From a checkpoint of a small mixture-of-experts model trained on Wikipedia.
Experts: 128 experts in each of 11 layers, 96 ReGLU neurons an expert, 2 picks a token, a softmax router, a shared expert of 192 neurons.
Training: a variant of SOAP for the experts, 756M tokens, 5766 steps.
Below are experts of layer 8 (counted from 0) of a mixture-of-experts language model. Rows are named router (the router's row for the expert) and show model dimensions 0-63. Each number is 500 + 25 x the weight over its row's rms, rounded and kept within 0 to 999. Numbers have three digits each.
Before each expert's rows: a language model's description of what the expert responds to. This comes from a sample of Wikipedia text that the model never trained on.

# expert 20
What it handles: Taxonomic author citations. Commas, surname pieces and years in species author citations in taxonomy lists, such as Breuning, 1951 or (Fairmaire, 1895).
router:475472506518501513479499481498499441539556517487476508495504544506483483473507489532491500494432479505533500541491468479489468472506494472492468522552526469531479501505507517532490558489474504

# expert 36
What it handles: Capital-letter codes. Single capitals and capital pairs inside acronyms, codes and designations, such as ICAO codes, call signs, asteroid names like 2007 NZ.
router:499481437529487501485526489500476530534541473506504495521495514471470497443491548499490540461503450518493484509491553535514473497515524541514478503498508474538472512504543515526506498551507490

# expert 3
What it handles: Latinate word-stem pieces. Middle stem pieces of Latinate words split across tokens, usually before suffixes like -ed, -al, -ation: multiverse, informed, attendants, reserves.
router:485501506526526534470513542513495519531446502518517495490521478551491530477530492494475478470511472463454534473511477562508517517518477482526530463499493474476534484525515511490499529491521501

# expert 54
What it handles: Initials and abbreviations. Periods after personal initials and genus abbreviations, such as J. F. R., L. peregrinus, plus country codes like AUS, GBR.
router:451496500521482507468513471488503433522518512483448509537518513466498524474520479500522520469499514517502532518467519525501472509521483459530506543525484465487462499501533552543516540488473491

# expert 37
What it handles: Geographic location phrases. Articles and landscape words in place descriptions, such as the in "part of the historical region", river, valley, located.
router:510516510491521521529485506456538525516524509486482499530521535505486478543532487499562489483501515501461458484545531527494513551493524510506534472548526494485536490493506503505487453467492457

# expert 59
What it handles: Office-holding biography phrasing. Words in biography sentences about posts held, such as served as, was appointed, elected, member, deputy, and the after served.
router:505503480500510546496493484495459508506500545497490498489527510549502549550465456493527477557507502481482499527514520533482530502495479517485451475499492495497505503455495480459436482522505482

# expert 41
What it handles: Wiki section headings. Line breaks, = signs and heading words in article titles and infobox sections, such as History, Personal information, Phylum, Animalia.
router:507494459510494443507509463487508494511490536492500468477551508522509466485492578525526455481502512487508482502531480500540519514484489538491479501477473463508512509465499479543526500516493541

# expert 55
What it handles: Nationality and occupation descriptors. Nationality and job words in biography openings and lists, such as American, New Zealand, footballer, politician, journalist.
router:522504505512507553469538516474471503542464520492484473501486534494511498497508457505534512522528502480478573516511540496480514500508489485503503510528480506485479509496464483489496500518482497

# expert 14
What it handles: Naming and listing words. Words introducing names or examples, such as known as, called, including, such as, titled, and colons before lists.
router:504495551510526477525503455476536502444505494504490482509482472482476503516476467489507466534468537484457481511478534505502492527498477513461478489495497520468432496468497495484463448473549494

# expert 28
What it handles: Coordinating conjunctions. Conjunctions joining list items or clauses, mostly "and", also "or", "&", "nor", "but", as in "Red and White".
router:506515486513507549574500459500533503473499512498480482518496525479508496515507464512512480527471518549492534503537537492501512495504511530484501475492478524478458514482513497488536514460499506

# expert 0
What it handles: Quantity-preceding prepositions. Prepositions and approximators right before a number or amount, such as over 80%, more than, nearly, approximately, by in dimensions.
router:532492526467485521550484505529527504519501466474447465510470483532506505501529463467482479519491515477507469490483448463502493499507492507496507509506538518510465484495475476514498451544535438

# expert 50
What it handles: Table totals and labels. Pipes, spaces and colons after label cells like Total, Turnout, Majority, Density, Elevation in election, population and infobox tables.
router:521497519517460517514501485574506490475536489444518511512467518538523470511529511513460519464471490478508495539499484471507509496515513510492505522543459488503436517547497541530524550470481479

# expert 6
What it handles: Institution name heads. Head nouns of institution and body names, often before "of", such as Ministry, House, Register, University, Museum, Committee.
router:500482479532525489511522497451490499505489501491532509494486484547508483522481536515521473491508496440534481525515556499548505492501496542471518514494503455497545503462466480507476530476480510

# expert 58
What it handles: Mid-word pieces after consonants. Short word-internal pieces following an initial letter, such as w-et, b-oun-ce, T-ow-ards, and Baron in baronet.
router:488497487452497469536484525496515507509474515487468448519508515542492497542531498492539522475515475489535479478492514523508526529527533477466495487471471445474523492507515497519515523420462533

# expert 26
What it handles: List and section breaks. Line breaks and table pipes in See also lists, disambiguation lists and succession boxes, plus headings like See also, Preceded by.
router:531521471513507493492532510508545466499487506488516491480501528497506495464481494503458480484497500508510489503476482504449554519516486521501477508544490487503497439524505536554496493493503476

# expert 12
What it handles: Prefixes and hyphens. Word-forming prefixes and the hyphens inside compounds, such as sub, co, non, anti, super, in-chief, first-ever.
router:518506472479502470512479499486502536481496485508470497534517512550524522526516514496470508500491479521466500497538476484468491461505485488510490529504508563494497484495493493527463465506479493

# expert 48
What it handles: Acting-role credits. Tokens linking actors to roles in filmography and award tables, such as starred as, role of, table pipes, character names.
router:463490519511482525509574499513493488524506505528522473552514513492525548497496507480509460490504454522485507498439507487481541543517488476481483517529514509463473490482502518509450508491511462

# expert 60
What it handles: Clause-introducing connectors. Conjunctions and speech or thought verbs introducing clauses in plot summaries and reporting, such as that, when, because, said, asks.
router:494507546479518517512497489504509478468566487493495486493499498502487506507469487470487475528520559504531522502509493470506479487499501511515502545499505554489453479461472496526483508511539492

# expert 53
What it handles: Compass directions. Compass words and regional adjectives in geography, such as north, southern, eastern, northwest coast, plus North and South in place names.
router:523501454464499519484507493467545499540489465550473516524508487527505536479518487477549543506464482533507495472522515535455485528511470508504556471470504500502501457462522508486505461491484453

# expert 15
What it handles: Sentence-final periods. Sentence-ending periods, often after numbers or quotes, plus regnal-year dots in Act citations (Geo. 2.) and slashes in coordinates.
router:490482478549489473508457477499514491492520490471470528495476484483506503532591502530481511477483521531550518548474471507515487488501506522501499455466515479527468502522510512495509518490516498

# expert 56
What it handles: Pronouns in speech and titles. Pronouns, auxiliaries and contractions in quoted speech and song or album titles, such as I, you, 'm, didn't, Will, Are.
router:514490531492491533519485518509508511536493499477533531508483508534505553485514473493476516479513485501526545526484527512534508469520502487544495467477462497465455469524508469529475515507488474

# expert 30
What it handles: Japanese name pieces. Word pieces of romanized Japanese names and terms, often with macrons, such as ō, Shin, ashi, uki, awa.
router:510489492509467510498522540515454496505566466501548485514490529522479481481520493510486497490490474504499522511485526475480524473511457496522536488528489466513496489500491497517509511481524455

# expert 47
What it handles: Surname first pieces. Opening pieces of surnames and name particles, such as van, Van, De, Le, Gra, McK, usually right after a first name.
router:469469519454539496550511497503478475510516492509510499547473558528466530547503467522478513492516483490461543478473486468493495507502482456524493528527509464522480503517535516547559541479449502

# expert 38
What it handles: Given names and nicknames. Common English first names and nicknames in plot summaries and credits, such as Steve, Mike, Doc, plus invisible characters in coordinates.
router:465493504519483508456540478496525467566473526452515523493502502517453522574522477541476517514497480546502483509438495479524492518512486486489530549536476497502464473520572494515491539503466479

# expert 17
What it handles: Sports-context articles. The word "the" (also a, his, its) after prepositions in sports career text, before season, first, final, or consecutive and inaugural.
router:520503482501491510516496514520466469512482505497456556463526498486464549476463509510517484548470542519512488475474531494493495484490500518458504521533495508534515504519484475488487454517505492

# expert 24
What it handles: Closing parentheses. Closing parentheses and quote-paren tokens ending asides, especially birth–death dates in biography openings, also units and percentages.
router:490521423493503492511493467480516519548519498516480538460480508494478499509511505522498470498525521519509497509502467494463465520498538495494493509537471479547448503474437479482499538495499476

# expert 29
What it handles: List and table punctuation. Colons in track times, list numbers, semicolons, dashes and pipes in tracklists, credits and results tables, plus degree signs and first names like Steve.
router:487502493494507515474505456536531435565437487438540513513477525485508557512500503517516532487504509532480515506477503506494518506515474491470511494522439474523497458507510488531499510481494482

# expert 10
What it handles: Wikipedia section headings. Line breaks and == / === markers around section headings, such as ==Plot==, ===Singles===, and the newline after a heading.
router:492510524441501411483494500521508484500546467491470505500490504450540493485512508534498455501501500532480479533514461477469555476512460524484474543498458472520477531526456564517481444453503491

# expert 63
What it handles: Table cell pipes. Pipe or semicolon cell separators right after team, fighter or candidate names in sports and election tables, usually before numbers.
router:528501571528479493470509494526483451509528519480458515490482518519511501498499519489502489461470525543530509529483472531488480508494549489518518518508488479544474514488463544495484528486490475

# expert 42
What it handles: First-name openings. First piece of a given name at the start of a person's name, often in sports tables after country codes, such as Kar, An, Lu.
router:467499578507508527483556510470463483504524516485477469514462493495502537484535488478461520502477486446452536472471504489500475477508506477553508507531499522468508475572504502526504522513541516

# expert 11
What it handles: Infobox and table headers. Field labels and punctuation in infoboxes and table headers, such as Time zone, Density, Votes, Venue, and the parenthesis before UTC.
router:516508546506472469527458515476474512518489503501494519521488523501492494517525516496496554500546485470546490492523536533504484476493510522529547529480479479534500465545499517557458480494496522

# expert 13
What it handles: Infobox field punctuation. Semicolons, periods, pipes and brackets closing fields in discography details and tables, e.g. Released: 2011; Label:, track-length pipes.
router:487499502545454518542490448541459513540498492488482581488493518450496499501523493490521493513493514570524480501475514505555471501514504502490479474529463498517489475508512495516478537466493487

# expert 19
What it handles: Section breaks and headings. Blank-line newlines before a new section or paragraph and the == heading markers, plus section titles like Reception, Plot, Cast.
router:540514507470514494517458520492459482470503497466494544508523519500493486455526524521502496484551487535452517489489482456518521467491536505512487529487478511513497526504525523535493500454489481

# expert 18
What it handles: Title-following parentheses. Opening parenthesis after a work title or name in lists, plus key names in music catalogues, such as Sonata in D major.
router:498488543469419477522502511497473499572498488501497466501471524502543550485512487473466510474470476528521496459502516498489514478512507510499499482494499449533479504509520482457527477481469515

# expert 51
What it handles: Military and taxonomy names. Royal, Army, Navy, United States in military names, and taxonomy infobox terms like Gastropoda, Suborder, Superfamily, "species of".
router:526504462515488500465533529499464542535499537496468502532508512489487476479482475455496519514486441504523474551487491512464508556503450523449526481465502477523523493498509499469513487473486508

# expert 31
What it handles: Sentence-initial determiners. The, This, These, A opening a sentence or clause, often referring back to a film, song or series just named.
router:500515484509500523524476529463482505504527520492467530506506500480481491471467504529509486524500555520451503500479570513495542460497488490494503522530494533507486501497495499478488471510479479

# expert 46
What it handles: Table numbers and medals. Pipe separators and small numbers in sports results tables, plus medal words like Silver, Bronze, Gold, and race distances 400, 800.
router:482480520540518533499480537541492516485447493475538531492523450435531529516499486502467528503501468472545477461466477511495480494482509524513524511519485506500469441516527510515450497522530519

# expert 39
What it handles: Rulers, gods, saints. Titles and names of monarchs, deities and religious figures: King, Emperor, God, Saint, caliph, Lord Shiva, Joseph.
router:498485537514518495455519471501500468502512515507529497473525518521515510501536456500482534499469501515502512515471533486510499485514498520466527480503538510496518461498521463533505510519467521

# expert 40
What it handles: Capital initial letters. Lone capital letters starting non-English proper names, mostly G, K, M, H, as in Gandhi, Gadang, Kesuma.
router:461494479501472515514509482510507463504497517484508497493479506515490531508511494513448551460493495528484456529488537524473486501500507530484511491540500471521519508491537579479477536477497469

# expert 49
What it handles: Movement and action verbs. Verbs of motion or return and verb suffixes, such as came, went, moved, returned, back, often followed by up, to, into.
router:494479487475512541495520518514457497508513518495480490486504511509500534494522467457548506522501449454485476470493468493504503523513481528445515510503516493480517483489474474464500461506507518

# expert 57
What it handles: Titles of creative works. Words and first letters inside titles of albums, shows, games and comics: Darkwing Duck, Zelda, Beyblade: Metal Masters, Made in Heaven.
router:500496515488481521492495516514532528548442502520537504519510527524465550453497509500474521496493475512511511491488513516457509465508489437480493492462514448460501464510527495504536488528507501

# expert 44
What it handles: Numbers in parentheses. Digits, units and parentheses in measurements and records, such as 3,300 ft, sq mi, (0–6 ACC), and climate table conversions.
router:425483492482479525490500543503503532498518474482449497456485469527534464542495511498507526488483508506534490486510466486497458508428488509519485541539510446519506443516496495495502494501519467

# expert 43
What it handles: Names, colours, political terms. Colour and ethnic adjectives (black, Red, African) and first names after President (Jimmy, George, Donald) in US political text.
router:516494498543510556499520478488527496484538519517497473527455519477505497511531476509480540546500487525498511514505491514524491504515498527495507452498538514552527506492527528499482526502509509

# expert 22
What it handles: Name endings before Racing. Final pieces of surnames and place names, often in tables before Racing or Stadium, such as Gibbs, Childress, Fordham, Lithgow.
router:466479507538489444462529502520486513485501507492546531527455529481473505470481521531509549472480500543492455505514505491539502464510507454525506535518505447541503484461555466563497498523466484

# expert 1
What it handles: Table row terminators. Closing pipe and trailing space at the end of wikitable rows, plus table separator lines and sentence openers like See, According.
router:487481482508491489472497469546525458517478523486523473505514522491494493494530500507491548493530501505509495506461493516501510508523513504487491534534476470494481488515510501550467525420497478

# expert 5
What it handles: Given-name first pieces. First word-pieces of personal names in rosters, cast lists and tables, such as Dec(lan), Marc, El, Jo; also coll, dec, tre.
router:528491554501485510490527477504441495484479481492471514494447502487500515476497485465470513474478479500487519468444469518511502494500529475551490500507502535462476472571521493499492531505529509

# expert 45
What it handles: Years in text and tables. Four-digit years, mostly 2010s–2020s, after "in", commas or table pipes and before dashes, as in 2016, 2013–14.
router:490486477520490484474504496516477490503499466511500541457528446487493494521515536520521526469454496504506496476507474516493487490493466529484497499489470507492487539487531520496508506512544477

# expert 35
What it handles: Company name words. Words in organization names, such as Bank, Railway, Ltd, Invest(ments), Racing, Productions, and word endings inside company or product names.
router:501474442548476490474514487481487509477509512473526541522504526510463473498481540511503530481447465517496515506525502538487470471511530508520486490536510415553508476504480512528514541507480469

# expert 23
What it handles: Non-Latin script bytes. Byte pieces and punctuation inside Chinese, Japanese, Thai, Devanagari, Arabic or Greek text, such as commas after native-script names.
router:510483499501469506439546498509505496502503468506551545504473506482489484497515498510481500501446494529491481544443537499507479494501494538511497469473487521504452499515506489537465550455530466

# expert 61
What it handles: Infobox list fields. Leading hyphens and newlines of infobox bullet fields and their labels, such as Coordinates, Genre, Directed by, Language, Country.
router:484539505498477499509441467464477499540490475490500508512504497520532500513508555517535473483479520518507488487472518511532509512495437524459497501486501503515465472502519529505473449505502516

# expert 52
What it handles: Combat and athletics results. Weight classes, bout, title, Win, KO, kg, m, and score digits in fight records, tennis scores and athletics result tables.
router:480502511534490454492445531553508543489488463498482501535523455479488506493474477488492536489507482476502488488495482475464466502508550516536524533480529488487472514532527488501515490441477484

# expert 32
What it handles: Bibliographic publisher citations. Punctuation and publisher words in book references, such as Oxford University Press, the colon after London, McFarland, ISBN.
router:490501452497476485469535475476495523544489498466482503493483522482482495528506516494457504511481467476550515524523525505464481447520502509500448481524509492508499531492503473500547528521517475

# expert 34
What it handles: Chemical word pieces. Pieces of chemical and biochemical names, such as -yl, ox, -ine, carbon, acid, plus separators in sports league score tables.
router:502515459521456504462537534525498518491501439516509520502512532513477519497523503489458541476514480480474511517525466486430499498526510520482512531552513519545542493510531482514533530513499486

# expert 9
What it handles: Infinitive to, modals. Infinitive "to" after verbs or "in order", modals like would, could, will, and "res" in "refloated and resumed her voyage".
router:530500547475503543527449527498509480509527484497492498476500549507506513508565457473510509527472514533530516533511470521515514520496500535506474490503470496460490454448468483515504532493490485

# expert 21
What it handles: Place-name parts. Place-name pieces and suffixes in US towns and venues, such as Springfield, -ville, -ton, -boro, Lemon Township, Stratton Mountain.
router:482481489481485500466493519506498494501488534508535516526498514484447500583497472538493530468495490521513469507531555532468531467518523505509516506451515474528508494477537525565540518496489470

# expert 4
What it handles: Korean script bytes, vehicles. Leading bytes of Korean, Hebrew, Thai and Japanese characters, plus vehicle makers and types like Ford, Chevrolet, buses, aircraft.
router:480454491498467484493531534535505468481521519473531520488451515506537510498488529473497558459485496511524531481491515549530501485517494477497478530535509509526536492510535492480500512480482468

# expert 7
What it handles: Copula and auxiliary be. Forms of be after a subject, especially in passives, such as was, is, were, been, being, plus became.
router:485539537507502520501496467504514521502455508522486511483489525510483521545496474485546501505529514450483509509498524515488492512474494475472491489531496489494481491463490500482450507471522479

# expert 25
What it handles: Word-initial syllable pieces. First fragments of words split into pieces, often names or rare nouns, such as Bar(racuda), Com(ically), McC(ormack), Mor(ality).
router:478484530471486496478490551523484525496504507513511521503521503502522485473504416504513535478519487458457517502462487514532546493497522530468492437504501449497491478552510555501472509467504494

# expert 27
What it handles: Ends of proper names. Final pieces of personal and place names, often before 's or a verb in plot summaries and sports text: Eminem, Miriam, Bochum, Skåne.
router:459513477542489486435504529479474502521538509487526486484495502521449531500519513522474541514491496523471492508505511558524524512497494464495541514521513497521488468515541472494477491492459475